config = dict(
    hidden_size=160,
    d_expert=32,
    d_shared_expert=128,
    lr_router=0.00178,
    norm='layernorm',
    norm_eps=1e-06,
    optimizer='muon_variant',
    max_seq_len=512,
)
Below are experts of layer 6 (counted from 0) of a mixture-of-experts language model. Rows are named router (the router's row for the expert), gate (a neuron's input weights, with its number), up (a neuron's input weights, with its number), down (a neuron's output weights, with its number) and show model dimensions 0-159. Each number is 128 + 32 x the weight over its row's rms, rounded and kept within 0 to 255. Numbers have three digits each.
After each expert's rows: a language model's description of what the expert responds to; "comes after" lists some tokens at least twice as common just before its tokens as in all text. This comes from a sample of Wikipedia text that the model never trained on. Tokens count by the router's weight.

# expert 2
router:111095069193177087134113155201148171128139122074170126146132189145116129106161140088129153082130175148165129094118109072125151114107100179124136189112128089152120099097049134117141173130148137126118172093118084087099154165151146082059108143143135137084143121151151075174120092151168148119185098148108113105173145130129085127137139088123152136129108126170140113177089171106141108143155088125175088086088143139128126107151185172137078158060129117107139098087171185147178080134067083
gate0:143158182190070149143137164112132177138104152126119116068144119134163119132133114127147162102093106145160092104145196146060147104136092096108127169151110123079165127144052162120155099148070084121108200173154164202094136150151097186153157166145070108150168128122142100105091165100118135169107112117172065126136130129069137177142084101150154122133133073099090178133086118159178142061168146104144096180110124139141142126145088101156119140106110164138155101088070112058125129107148089
up0:144127101127122115090083140080113082122128087129116128089188165117068114098152100203150097137139149136071142089144163175089094167117135109129122127079122116078136134087180105112132150152115122139174131165096103066115156103065138102160130055124106141139095097084169110093183193117082111083088045125133168134147110178171187108149089133160066138075149170181139121146144179145153087105095121119153161160171132160084172143148116117145175144148108112109120174125190116172143133137156133
down0:131113152107106124111134185119156115186104162094129153080107167162161157194070080099087124090109111116156086176132099125097152107160177113125132198152117120145117149162117142101134160130131032107145078126132172172192124102091125083166101137158092140181055110110117099146104097091130123112122102144076141154078128183164170167102195129059138167078175084130135079161154144156124062139099131125078161150167158165111101120130161119093127142155177168152098085102115121132115153120129115
gate1:110140128059169154090129179113101095157118141080173069176142100124114112114136057125183135096138128149181124071132204099145124072169132120181203140099139124147087110152201160125146080163101117114142121119099108164152125147173127127065173123159159181097132112124066174210122130144100141120132082099083117157085082123093086098163141135082132072110104110110108122146101128191151129124142156065165104169140139111154149150149110108125106118136124101070108155164172142148184143129154106
up1:090143082097170162135142134125147154175078172135126113094120083095124123112128132097129101120162151097187062094084118139096110078127133073147161155075156162126097120193191153105134094185110107146164128088098135136179113109196144147037159154132145159134120163103166152167115105130136119173116147112135135162121066150079100131136092124071129114097155107119060106110075097119173158095117121107189105155122215152176138170124098112185115127121131101080154164091170149165183122123097133
down1:115190184077163157112213092163078174040126137169090093128110140092058182165112184150173173107165104149132098093135091126135105127102097141114109154136130080147133166074078146166118135142174144113184119138105146179160154084177115140109089130157138181135129087127162127162125124136124147165146087206088140131134159131138142169131087122137093161145089117158154142133106144083091122100100100086086083141166098126066124171081122091102115136086104161136112104078150094156088105135137136
gate2:113191111083155111163133112112139136135144113138097145081103141135068106183158132155087154098096064100124094183126115120142147166095147175116140155119155096184115112116120096052167109132121173071077115072168111130154134175084133041222128095092126116120105060132127195158146134165165143132143123168196162083142124104139157119160118132105165141126138121115137153101081128136176095188128107174135163117182157076118062126082166139168165115145157133087129135157158110117115085140115097
up2:108045115161174160102152097132141123132120045146146082133164089129126085122068140133149141091152131119142176103099118108137154078155107085117093085094116134067162125142138109138160179118124090163105160113103167156094157207154125114072162141175142179128180134149173119086139127131117087119175155165163099218175092149152062088167116165149143089159125126141094143108077148125136099098124090108165125087117136167138209152143119059165090116115121138188105094121161115142129095140156111
down2:153112110092172139106127091086067133139141122089101148076127128138183174165127080138140118127135152113153107102147111137162088137111191175157139123126134092137112149095091115145120093075077200071112083100182159080130117202068150097150114164095116144155090109088136107179183111069175124114181113137120136130139178043137085112134181100187131134127196183128133147137158121094143078103152154163170163135145143101120108098126177128164223093105130144121111157091128109135092137116116122
Middle fragments of proper names, mostly English place names and surnames, such as Kit(t Peak), Gl-yn-de, Bartho-lo-mew, Mount, Green.
comes after: " |", " at", " St", ":", " Le", " Sch"

# expert 51
router:155108162167097150136101085121170186120173135086118103140098088145132111159124065129151101153119098087107103118124181182113145125094126130142152151169146100067168122110138172088188084169128095135114143129175116115149080128171127119127089170123126062113143162106087150119100193130088141203114134087144173145149126100070129133170137115099150126101174157082087105111173161196175187149066076169088143123168138127099121129168143152113104092049159120133134104125081121181170141082090101
gate1:135149103079158133111131144116108155076142133088131111107087119198144167159171127047138078116060097087100104066128040129080110147117098110091186163090126087112141108135138084172126051114096069163101115163128125156141150133146088153141136099128147184132160124126115168164102122149144122150149113172162108109094133141115107125152146156138104179130165154139152083142144201185154134110140148208141096062152171182113106106062100124121124153118154149135136152166120144158088171063126161
up1:212165204100159099171127103113123114084154107210111100083131130104113148119115137139136077146165106167141129087135107092133076119114134172029140134085135119124149081134173104137145135111120088139143105136130114142209083124120084115112138130121126135143171147081123080140091206124134064172094123123121110144186127146123153085194115140096115118142135117173108099150169192162138120147114124167124112077178104131055116094108109161189063154159157130114112123163125155124144087095166074
down1:106161161129098136119145129093127120124119156153148122181135105068130104104132169109106109138090110188111157109113106118104136144092164138135093151085163065043167158119151118142179070124104146077142129188097116120179181123150170118146159122091111120058115135154145162153103104091129107164145136069204167187107116077182115134121166108114124118054089125124115179081140099128130132136140123158083214086179111115073066150191119143177203132151141092134147153158129106113112123103108142
gate2:112143167084078115138149103119140132137121105128147117101174151110129147172088110138158047142133085171070177144122140155094189147151117129106128144072122140113137156160149134127111117155153141198128109158123131190158083123114026168149155165143129146219039126095106132103181082125090120123107097103142119083112158128120147107150143141133097101133113185095088179090151121133118072075158152090160213080149120091149133113077149095160116102173124094165160167112081146156113143128089140
up2:115157139115107110139111103202121168085161108157129155057148143160125145089125150107077086118086150156089161137126135105138141170127124147079081135128074084075154114161123158216134083170111120152086125132157154130143082157125189103100187209098171188153177131115094088084106145144104143153146118109120132124119113141167084119126186095179160096165177175068134145127092195099131133119141166142214164103083126070094075121124137120143114140113087111132102142109083091152120145145123128
down2:095101172114115061080148111133127159200211099137142107171168074133107142063107072147151080186081140156167076109122198191135132092127148143084098145108145144168136116125120102160124110140151094078145141120168102084138189166095077156207136155139119085123122161096147111138101126196134183144124154109113135130193169144165100090126125120131132123093137112082121147103092121188087121105091102182106120148145167105140099115096134162117134107127112160139083108102083078166121169139083147
gate3:094092170161084128170116187114151090108118163138135098095135134145090189148053125144156044128141122215129187147139110120111099129141154134090144081096124104116137138153172097130097119107132190159163119126128113147144083150155110133098137103145190103153139127157169078170098166131140112166084130114077164112095122153159077133094126125158151132154144115158083164193141163175167167078111166123096161161122145100114129073097202078130122132111093038130130148080090135123139176149065125
up3:105144173148094118150131167112071148131079112090126112114072082111096117161124158139209181038166166132124101137175106176053119117062117149243141138164086136111114142099089146158144113155077122099106134160131149130133125149129128062133130121141171177143106148113110137126157118125078117095085174196107085074185156152157168068157107096116143130141101139097163140162120111104122092084147142103132154125151160076129103136134129147142114083101101134155134204193133109158121123127145151
down3:154095131088136153128128120116088113184130101202073081149135127087129180134110175145134144122086103198114075125124113147102135129123075143110147129108094136148074124141105105134105135121107165147170150136125210079139091154089155084150140161157147110054076129100080129131161124111170177124139123094190125139145157079153084096154116100048152137131101129164063162114131117077136144154094125118168095111106052136171118132146136135112183110182159169130133158198170084164151136073190132
Verbs ending in -ing, whole or as the final piece, after commas or prepositions: working, making, commanding, failing.
comes after: " to", " and", ",", " he", "din", "ing"

# expert 59
router:086104059185173089104157161168114130164113148151099121097107088096145119167172161091129156082089149152188160120156146089111149139066091110134180217133128126175089130112117174104095125145154161088147128119105143124106198079089174131120116115109161161127173089177140108153110141150184132126162079084104065125131110143107135148154117121123146125167116162191124152155047127084093127103144145155150106114159173136151111087123096115152097128101126086134066080071152160132133060174085128
gate0:107168055127069091119141156071075124122120159122104147117136118118142095067126140147157107131121119178129103138118137157125153194151105118114154174108116137149137120128187144155189140187147136109158144142143129177146102088110117130119116072050131119157159116183125139085096180113197129089130163125167128106144138149150128175173187129134137129174196126088121114081102146099173162156069171110040102159104089153150069103153121096130096109081062097065145104123174139077113086134146139
up0:135149146204158126132160164110125116117123111077139147038102131150099128101106196145161131064085126144124136123117134135133100123100127060120136120112195088106107127126141166134145112184078154124197150135134159082139108124167143110147183130127156148079140138104128131112139128135146153176163092121186181126112125144083118120151193141129124141178141177186071079153059144077151118128071077133113136103175053164104088077156181087124137164081095097148094123121097161110136158096177170
down0:121137091107104087101190195122195122144152143105113141125166091144142144107094118192134079099104127105154139155089134179135087143103151129130088114213147134079151125134133146091148157079092148160197116093129122086093093115130118169183110108068144183167110070202074136152085112099133126124182160054089161142129116161159162072146145065141121135121138170097132107122133144162148197094100147082079122126105168093159067140138109079130129135150125153104139143157145127140092094111141181
gate1:161110080153076100150116114068199125103185111161119109168107131142166152151173165157144138103100180099117047127117101098135155098097109143145131085155175106122170102193110094130099145179186115072120185118196095124139145098130138146146104096132121108141157148163116109091160069221122150090122163090126083132129142112133158154106154113128128105163145178104128162068124173143123075140114126117129164086048104073184121119127159122137095108182126114131071163089133121093100108123151074
up1:069119142147163135191127123103094112117121120088133132102161065051093095067138084134154100120118088149120187126152168123131157087161116153132160109128180123148080145161095135098084071067141108146143137147124172093148109185146143144166112123128179140125126126140087143157140154111119100146147150137115108209102088166101043119134163065105102149143066165111153092066166178150171106200109092135145191170131158109101170089115093172151130181144109134103130153175135123130171166118105104
down1:163106202137179187141116133140090129083108064142128163098123124123084132096072142109115121156165146203158102083173169161140163105182102025113144147121168124161131154056126135121098146126079101114119104139145130088150125110140113138155103037177122145143148088118130148136075188129149134136113141188112171113125118150145148125117157167156113050104147063107154094163164073102142126174138118107091095092140116087143123107085122136107109185153130138170105183138116078159124124171094159
gate2:154103151111159137098130104150123132105106104121104102097066142151132146157155161090082117144076127149159122133132137054153101064186129138130107127160149142176151165141114063097117194119152109140077132094146119125089133093126117148133175171104161133102126218137111164119101103142151091094122118195053127163149107127124174148156120099173140105124140138132133141108113132191134057089139084133116186175123109091136121176228123169085123067105140213141180131063120145128152097116103159
up2:130166066061100132160121175136156106148150075141156139105203154148139128139154144167164138073100178112092160124080111153166122111084107135169115148140104183138122124144150163134162112118149088146129110055153192164131115126231135145099102082137100136118148152144125144143164094143148092157157121096140114088145095159178093050122152121118060134154107121127125126058169153098128149174101114159130117118143086152108108110085179132186095093188113073179118146116111120082119091058167143
down2:160087150168140145090143083160098148169109137123058182126160137117076159161152062159077164116091142138148120142165079157144079113153109114089114053160138158104101157143106152076170121128120111127126129122110106129102164144117183132175143117171185146124092115133160063151141094172110114107081149135192195172093100142153148116191107182159116068127104115150150126102122120126087108164113107165127093153153139170100155087147119138105101112105181190081080140146152059068108108139073160
Opening pieces of capitalized names and terms, often after the, as in Cent-ury, Inter, Super, Col, Ju, in sports and organization names.
comes after: " the", " The", " |", "-", "The", "\n "

# expert 31
router:115088061128159100146168112110088098165125121100125187130125063117093084156166126092185108109125157146207097116109159125129118120130069100120117137097129120162087148085059171147147091107118195106073142187133151129109192111099131078121153079132105203181170113190123115095129072140188162152153162128096089115074088162143115197173129164133140115137064212122154130165086080153134116145147171142180105129114129117133162104134103132133096105157127089131137128136102117130118137127135097
gate2:156125133119036133157127161127134138135138136148079125137093131152241130122155104111140129153162165142191169147152120128074148136116163079184128200110089108135197136125152099092149167134125125181141120141076098069174149159108102142113167111099125130156058137091103163070089161101156033081115169113154137130132118161134185158096101109084049143086131142099169140102124171152105115115101123123145108153097175113137108087113140081179113132140157153120135122130102064114122082141142113
up2:143096083113180092157138137153177138110157131154122150116105109090157151072190146123076058166131168146128125077146110103186120107148066121110106100143075134101109144152098049164099144130136055131117134096165110112101141131144163115107154143140119163194152105185160112139122127155101129168097119163144138146095120109180141127159137126121158176141096164121085123090083147161137135053060087100103122183106138131120089119095087170128131120091116090199118126058227147140159080162142149
down2:173098122099157146081066068150088129118124158116132099088117174100168166152160149157094132106169079124082129099095130096173168102159152142198095118111108112162129119192179108095137145143082095105138095050097130132144116148137170115186060156170135055134171166111179108093129092074136175125114120122118151155128113141163157142133122116136129153113130100088161094150059110110160073134120111074090166127196105187125182089152153117159114126161140129142133157065168143165157083159154132
gate3:147121115127126127139135125183093113101139129082089184113095108162132158142165149174169136182130176144087145148068108113123148088124123069164091196092143120170112180140139135087167170139069096144123134138068133139117123121128193087101154167140146134152094132160174132050155125121136074162141145077184102185151106049104157134129091080087048158104179061181123133113124169146158138139113112126160147102095112132121074110123114116178066145139082122124164090098132090112147087106107117
up3:122128115093124108165134168092103153124120120112145146177086101153092182121150124164186126171095178105075153136090126147128171162175091094206157178119109083173164164160140148121150193132100087120121116118049115087131142095099167121127177114126116104133115176142117122073151162116121085128130132081128143165192081083039149114129117113100072125093159113137105163125186148139134153130166170129188091110145127124135062104123101118192082206125115127098141160118087085142144142153073112
down3:096138091141118088141123131093155119110144166130148128147154074166076092086178103090131090124147119125140167075146077078094117186144121134097115138127192147123113109181090120163115137114124145108107143156182097063088149160126113131116152167138100091177122079103157126134139120130082214232169135113129129065124155168101098149098174108152158154146099173060172224151074108136141160098145131122146128145081136111126102159159136157114147113125167123110170111128092064109059149143134160
gate4:115168076114168147112141029131138148085072149179103158120108146107198143179119183183114207146161168136157121071103138089167104177151139128117126154107100123137200137127120121126115105144133196080132118074179176130149105140128130139091109091134127062106138133168104123081117099153084150153106139131127125091059090128114109116127112115156132158139087134095164149113096136126115086078178165149097079185112067134076125125088143121139185125131174150158143095132175191150150126110160093
up4:086174141113087103152124073127125114111137110080138137140128133145133166137090181134112149126159146120164092135162119143122123146147127093080158159176102115145200123123102083097121085098111158125110093055168114170080135121171150135118165040075121142123160176102126148097138086149116110087189117076049144106109143120111081104168137160126158161186137120120154143142140115118134098088100161153159128112104194130099104114048193156134137108131185170133030107136113202154166105175150142
down4:145147114151182173118139082107088166120172113223132140111073096115104113116112116134114123160196126206135186109110084153170150067145094143117119142104159113159146096131150117131126093109104159167189099144118110090086113129084173141091172083173160129090102153102105147147080124127107123124182064094101157090184035124118135100164129088084110089129096100130161142089154109209146134124096159123119146147138105144132098114131189131134168118159110142104092121123194115097187095116146178
Dashes in age ranges in biography infoboxes (aged 46–47), pipes and position codes in sports rosters, and non-Latin script bytes.
comes after: "\n", " ", " |", " /", " place", " Win"

# expert 38
router:135122136165197128136102106108090209091103115109123095111080153082162122096150143167142134149172150139063139129117102074149138126167125143191146173067117169126156117162109167092193162133131094085102149110129105126108144103123163170087095159146085041173143150091128120137114150177094159148113156142139102118181149125130124126122087056167131160143142093146104158094070175144047150156107150134136111108099127163093138158169104147134087077113161145115088065098142108149144112213161092
gate0:177124111116083130123095164157157133127116140154107098126150106092095172086137113080141087125164158091174138105181135132136111134127135141195179163052128140127138151161109183119184161145110186160183106157086143155110125180133109093180143140173109071123093082169149066130108129087156129072082127077078138118134104127086140173190130077080074107138079117117155181112109096079126102125098144138101056129090163176128103122156115097134139166152138195108080148118078089140110150130132168
up0:146123139160144120101152084121133154110109125118099179108078093102108103192120114164104100178141102161134128153089181118096102174128102146116140141150160142086102074079168115136106066128117112090047138120180129145095130125150113175118099111119117124138172162095120227059156062165128105181182185157136107140129153114170158131123106088190113125097108110117182110127119161162132149111148104171104197114164121072175119110086126152100165079119144068139190129166106168095109153082111100
down0:115139109155044104105092139071139095146086105091151124098155112162057186127122097147181137129180116118160153152143103103129132166090081150111113134032145114149124183124127128144155130054091170123142090108143083060182156100163198136157097089181086099117150115092104179147120168176119125128136156158134102153096135149148094147090154131114114112121140151105123127143147140142135067153103170103157160142072175101126163135177153097146200142203145144106124157153108108063170114146108099
gate1:168133169129158074140060193072093100140081140114101181159135099132114098154144134099151126092162054157119096117124126088143110141079123150145134127110175116105101125111117140162188153160116097103102128080161176158048096120162156092156163141141079086184192118106165117142179072117126173188173145133118100138171097126115184095125144117093072131132150096138139127056125099125103144132117120151146154155129077099169114071119174163159098107101124097109114191157055153147133137104109176
up1:102088112105097121187123125110119110130084097121212127164152120096054169085143145116154174111111153141122156088133116096125134126094082155126118067159108146217197152135122111143137135121114171172088116101085132145109104113125134156151132128184127152133204146139088087111126151149111125182149113053125073147130140069150115137149183107117094090101151137143130136136121183211081153122160102139141094180051148138171154172136130137165102133072147148093074117163130065167125117176138096
down1:153091148103156136092124142135101164135097112145115100114115101116075118161179123079114047147140154072128129173115123153132120111105133159142158067145135126112146143131133165110174136064161159126133114145147100082086129164185141169115048107062107197130155097133142124169158118149094104136072157123096140129157110110155105121176165137185170118082088112153180166132149109145157021160170083148091125093121194163129158141056113149065172141100165192117077139138125125112133153105122138
gate2:146137115170128135159118142097126112148154088203114166109077172152143179127152151156131118083097139141155123105082168081134183140093066200150178143106135112122126157114130127100160132155140123134128161196143155113121150143144137102114148117137126090122144134114140059141154122168131083084116090108102066161175177131114128107141120102146195140174111128116173122199105076076111013100110119128120113083107129131125129116135118178210138102152103131119068155094232126090146089118143095
up2:198122115156122095120112163070153144123156163118077123145121146091098141133119157153170154087087148096127158119116143131067111138073105125129196154118147126148098108078112109151136111175133097148095124153122162154099114142088155168159118109088124091154106188143122024148105061190189076141098112096126152143142120084097084152131085072114185163115058134116144154159127147102133072107117159092138175114180101130130152124107147122208148095118151123087207142114177107124129147115197150
down2:118086117121180145128167158133185129134183163142096123162121149159144063122185124120103174135110130058119155174084063178109141132117198102172070123083145114151127123146099131100080102149133075122126127100125096112143118129101165124196131153141100205135143128088117094143116184141128133156146071170148170036151117110123147113134164104159151133077111131144141116114162084149129148158131095149110111137161106124061065110146161115155141111105131163109200077106102138097137096024164120
Capitalized first words of titles, institutions and offices, such as Hotel, National, Chief, Supreme, Royal, Governor, often in filmography or award tables.
comes after: " the", "|", " |", "-", ":", " \""

# expert 11
router:157160145094119133148130110109075135121102089132105129123130164118084166116106122136192134167128114109059114191104119152073159157144107154093113051120142156105141072188154087115135095101131161118161128129152145169141096085149129113175134162143135115151122132130122108066152098205156138140148163172111139159163160137146110079094210117165104096108140128056161124070188196121164195137153139121074148161121099082095109135133091156090171156150151120087070181176087115102123116142186113
gate0:133127119121102129158162047192111128065123094135124090124087141180105088141166215162126103151125131119147120118152068103100107108138175131149115125149147112164228114100142121141093163095144123087141162138107063148089109072155099084146156186102100119146117108083113136133091098121142077142184095100133051180156138091133112157095114076110150153187131126139120181134122149106120120142168121129153125181170132093194127109095141111181091060135122133167089156149186122132140160151076105
up0:120101148107114143101127159166119155082083108105162113097156110126199141126154109116115122122099164124123160093184205128072123155113155195124083191187106167151130184106154162073133110106080076154085084143091156081163094163070192209074135146131109107132135126173162145191170098130147145138064080093097164160090153096153163101124115158132173092084129117148141109143134134102142167123144144113166131102095173124116134115183070108133124133128117127111114089074106089072147139132116092
down0:134157110167121092176114189138088139139126167140068144147135157079165130125182134087143118105118097134149100087147137099187127095083142132126191149142163084131165132120119166144124126123148103150143163110074165139194122060144120125148097147148149120141165173101101188113088162071156125110070114151139108093124119131158101122110105112066177133184147159134042082069122114095126123090112157180153170181125077125098168088132051113115109135139120168120161090095186172151162090072083126
gate1:132075117113138130146141146187111103102121149140126116117130170094140143162066070137157118147177113121107121152115135124124089103130059143188067102158157089045094169155115175112131097090109176090151235127101099123117135155100125122094135171139078125144128153091133097107163104169186141113194122089146093080132072155157162126126116157169144101124107146159107074131156135105131187182188097164157095127140088095135067157091133111108191195163117131129153166134167100118167122151123149
up1:133119091158172144116091165170181131139113122132076141116153165116137191145108095063123098163168108082119179163092119160143124151055081108142110115150120102077115211144144107133106118111106069063169168113124137131163148200094135128128118126189128124092062139120175089153136067118174109117136152125167136088158082172119119125140104112129155085114175177166067110131089155131108163145128061152136120125127170185126094146125155113050147175164137104106126137076154131101098078125106174
down1:173120175148144155098103120137121156129097129140078139071118171144127158165074139142161175126101139119075119096124144173112145111129120177077148049145184110079135160117112178136170079129175112168106087114094137160178161120195119109125090107109122124082090150065118104126124138132157121164152189113074191126177127165092151146103163083154144126117145128116129130181154146092170091121106109138110139172174121142080103128150060109127084126183081152087120152177111162079082079060162104
gate2:186195127156106110087119192094126103143149139087113197138103135063112141121118129099093152105168165150121101094135134043179097143132137162131120142132074127129097125143087136098192142151123131116081133092102118142116165089121166171139099125104155145068132122167096101125133148140112178131159059131150150103153146090112118170107041130130153119096102164166167105117119131081142126128114170132061134112163092178122134162089168100117192151098147193129153110136143158186054203145183113
up2:163154175136133158144090090101129170159146168139119129173164036150105097111083157171120159087119102186096089157105136167116174118139126105164128119124197077105100069071137128062165126128108136139117088148141113190089119135139174100107154200106138127171141115161171189092122111122158077128128136153150107135121128148135144139118108118125110133057152173140109177126150133070112151177185153200119073097145121157089124101138123101101124195130095095101094104160124149089089042124132153
down2:115090128137059103084111106127097120215129112143095130117126075068136167117187118174122156098104160160145161075094139171113149114134147105084104190135163098194121175092166121202151184162083093070120133166110156143166090085149109112101138105136135125091119146095130111150112138148118164140151088115121085118109119136106080175113079187092096147117124139155090083167068147126110147160116115155044129101092153106161127112110185170152150190179142136087121148159133111175106128161152172
Semicolons, pipes and commas that close one field of a list or table, as in discography lines like Label: X; Format: CD.
comes after: ")", "s", "0", "1", "%", "\""

# expert 4
router:107079142110154135162079094148121128095109151087166156095103097149151144080063147148113125179138076102115143095112169138124092127102170122119118170180103070126134109148156099127110096091140111131165165122121089149148074081164097149161077151169139074134122174148092114158127189143142060100160146135154132147118148126072107108101154186105185119110147132117077135126154176137162138145078109169048163171134171165103135157176137113147139143129168081132195149140089063079089145064133196
gate1:163155107067137099116093151180134144148140134117090114133037133150165137129115184082132118105183086102093128162128165205148112124105171138135130140076160153115109133081111075114097177126077136130157113091091154122100089050169131183160117125091223119090125151141138159146160100066131123104143119114152141086172104129139138171115156150115126079132063094141114154117111121168176139145116121129121099195146195160141084131165166122090157137088132207146142104107117128119144060087095149
up1:128156133116134108139103082178176130109115098133109118099091163156125110115114051120114110137101100126131104164163117164119158156058160106037144090199121121088141125146087067124174106134187132124150110138112184140184129120140091112201205100039203124126106156119102115146092092099113162119137116111122144114128147119156130179095092162164132118151144104093136136093114096102179126160143119120133118109171127149154145143136065110134126080103206210196102150164146162127124129071106139
down1:150115109155152124139156116140133142116079157134141089109110119061091129152122165119123142153102154173127178095107161133091159117096112141172162172085078155121192120119164156123082125098093108164097193118114119134147061116135116102156061075125096104173176194188152136128120135122127081165185040135122122108066138144166112122082138152119066145140116160101164157096135111101136157136160081115082157104132139165107124122138098103093215140127172146136213142135152076078167093113079150
gate2:160157198142165123133125138162118060089159157174088130137176092073065150091071121201073117144138141109145134136125163138133130059100164120174140207132121144140101084132107132109132126139158074115149097172122170161162123164150117113116124116168071053075084192142140065058135137137095110104149144177158177132145121098101109129128116147163119106078124181146141139129150122134127143117083123113066129110146127146133120120131153163119109179151126076134134210124100108133109106048164168
up2:149116158109149129138079151073083072036128119166147142084108087200157167109104115170185068102131180076091145159114113103176119089134095105102116159148152120111114137187125121137139113151107090132068070134147105161113080146157142163112116074141133168119088130158152138049180140167146127088156100123110151142172171124124131143164101155143106103055153180103100149168151165137122107146103159179086132133104144109112093108158110172116135124193183124113108136126051151166115119085179119
down2:128152068186143094075171171126116118096085157127102165089139122119124076163205101138093119177117144124099142160167103117083128121108164100131147115057083077124167171068221133081119142123113115114134130137132068115143088119136160096145079097131145126149171134121156106171113163118145103177132099100122126175082119182163075083100093115198147161170122104144223148078114178161087153104166109147092152151092131108095137104167094083135117143127135135136152137163089143103146144166135162
gate3:120156149110125169118087122136174116090119121080172095158186117103101088100150196146123123137060169119109124131146152154115197162113154125147107178167129087133152069228178161148103112102133154142073169152151111142101154084099132112144077101165100099143115119132081179117139133125038082175158087130141119123126171111171062115094144118103099121125123109106111186129152153094086149123128088155165105092149109094129173138135125077158090121091135079093145196103175168166109182148110128
up3:170188076169133075155144135135087106126074168138115167099118136155111112130113104179100130181145126119110161144174137139091047051163110129116152105097102128112176124130092145101156119175102098099198090101119117142182110154132112100125079123082125121091142145087148122156144126102148126143042128150228122143171154166143093143160136148171168190114124133096149127128142158138124126068087130085092090078113104126127090153114203166143112150098125122132149120170163156148232131121112107
down3:167144135103127114145124091061121159145184135099142089133163166090117116141108093126129100165148104170120187127100089129124163111085134136134128195174217158079131176107127114160139171116158162087080140121103175142122131134117117105124172156105112101109099094101178063098134086122140132157086151112107167128073134067154085192159140124117070159088125166175108163194145135161091160101092125139113135108051147134158080101122132214148171082121151124121130131165108072167083095106159103
Past participles and adjectives after was, were, be or been, often before by, in or to, such as based, built, killed.
comes after: " was", " were", " is", " be", " been", " are"

# expert 20
router:102124078136093086111092074119139117177130087088120180066103134149087090144124123112133105148174158111158102149185143175107105101161124072101128094089108165145108163087089162112136149113177204089164111182142161153068169105108145137105142099142087180134137103151099095094130169155153080070133162136142113138081086179138192106154128151158100084121090121100094124178090095109109074122150122167174088105172188159160149142070135096167155074133164100164133111121110105093160150174120119
gate0:166159121182051105138184107154120176118143126145156108095067148180130128130137167092139110138108134166090149164105123131183094142116121115075090135157087117110165129137132103145103179093085111157075099132125087134124074184136132177159174159108172138133109135115136138165116190109141135117190109076158149094112172136127109099213083098045127149117116112149194164161139140147077091097117149160159088089162142066153131127166066109149113130078156124130102143087068109136162068095136141
up0:092131129194081150120165149143065111117148124156157127141068123140090108136189169121165100112120172089100136184125125147143098172150141137113124090134147113132191126125153120083127175123114110164085103152108101111109111188153189193145184127129141100108124134143137155154092154063121138124153105077215160124111188096177122099169074068046105150061125120159154173167083135147140089108148138123150051129147141128165146133136129087113115141102145102120115191108056114121162090098153141
down0:115155137123114108113120113084112106165144114127125116131152139144095177174111217081164119120147140077148163133112114144100169073125142117102091141116101197077165083139093124119166125172139111144134112067125087120154162164160161169131125042166123111142115128078185090114188136088131081164175065099154104153136095174098141143119087113152215164149098093201125135104099133204085148104148121112092050127159146106129099133139155154107155094115140095152160167153101114132130068120122178
gate1:047101106119129072108060122169103108078205138082196126176161093112163143147190104163153176107189084123174071148140209128146194149139128156157104134086107108150075135138128115095081149190115123164135138129140117136101093153113145110189109126084124114143144137071072128156133097095161140096092149170139147075133107081112066091120143141117116126123173156149107098116166102180154179145145091102118122152125148115158165077109131141141105094089144089142136158134106098148138067143155134
up1:100116164075129127123141122086129156157083169080141165151148136094111144165111116132131171106177069081138156097104173175096144160125126124091152050071168107117109146102199107117156110134176151067150109142072171144072117133096167098143159112126089094175121160103125168121143125133125124085175158102104119231101117144087128098121143193149169144081168120108094133116136143150118162056161091066120179130120179184129169104103175103179131121134157117108177123127161112136110154127110079
down1:136094083187083122129116105100136072115156129131134146131088082096106109106114156159124171153162101107160080159188177169168127128080130170167121123115147145120091124132106118076083082160131086132166088133134115139101141155173166166152144065149060140235115137137169180128129104106126135129119167162092091116043126149111107079079125088146122130159132134160148124159153123143177193134131137129184125121089133099092047149152120159113127089179109115186129175116082155104158160094129073
gate2:116144101138119096117149082119176166112104207171038152142110110088089150105121163129077123163131095131197160104141131173153117091112213146087127131112135134155122152156141135088190173098103135098138130127094152108152113155101043091143130141109148124126139125115149073133104167126168067150135099132117170110108138093133168142142108151125117226069111149097196133163126138101152141178099136132124110121175081110110069174106065116167115158105110119092127086161153207108166113131161107
up2:138139156103115132135146092086164224166105179147089124127071146110078154139122145111084148154122108116182216108128168175146048072107218141090131136117132088140112129135118137168186138108141112076139103111125169069195098143079090132137156106130114128165112170128127088120113144066146087131167091102142143142118163097130155111147127137129119211080088138114172115185115155087159141126103139092132129107129094087099124172142117132138107143091143140100128110139097179146138080149133036
down2:150133164093200149165158129105176169084139124169096113154099105141107072128131181175138205118094102175142133121084102088086090124125118111127131105105155125148088067129109115087195120114136176084176077157148158160145108164115143120099142101094113071154112129183092085073168096182119086063093182117140173116103118083128128159118162126154098166144157109101160143155095156086133116160129111088192144142100095180101113149092094112125140142169169074127113165134116116108135175126171055
Articles and possessive determiners starting a noun phrase, mostly the, also a, its, their, his, The, often after of, with, and.
comes after: " of", " and", " with", " as", ",", " to"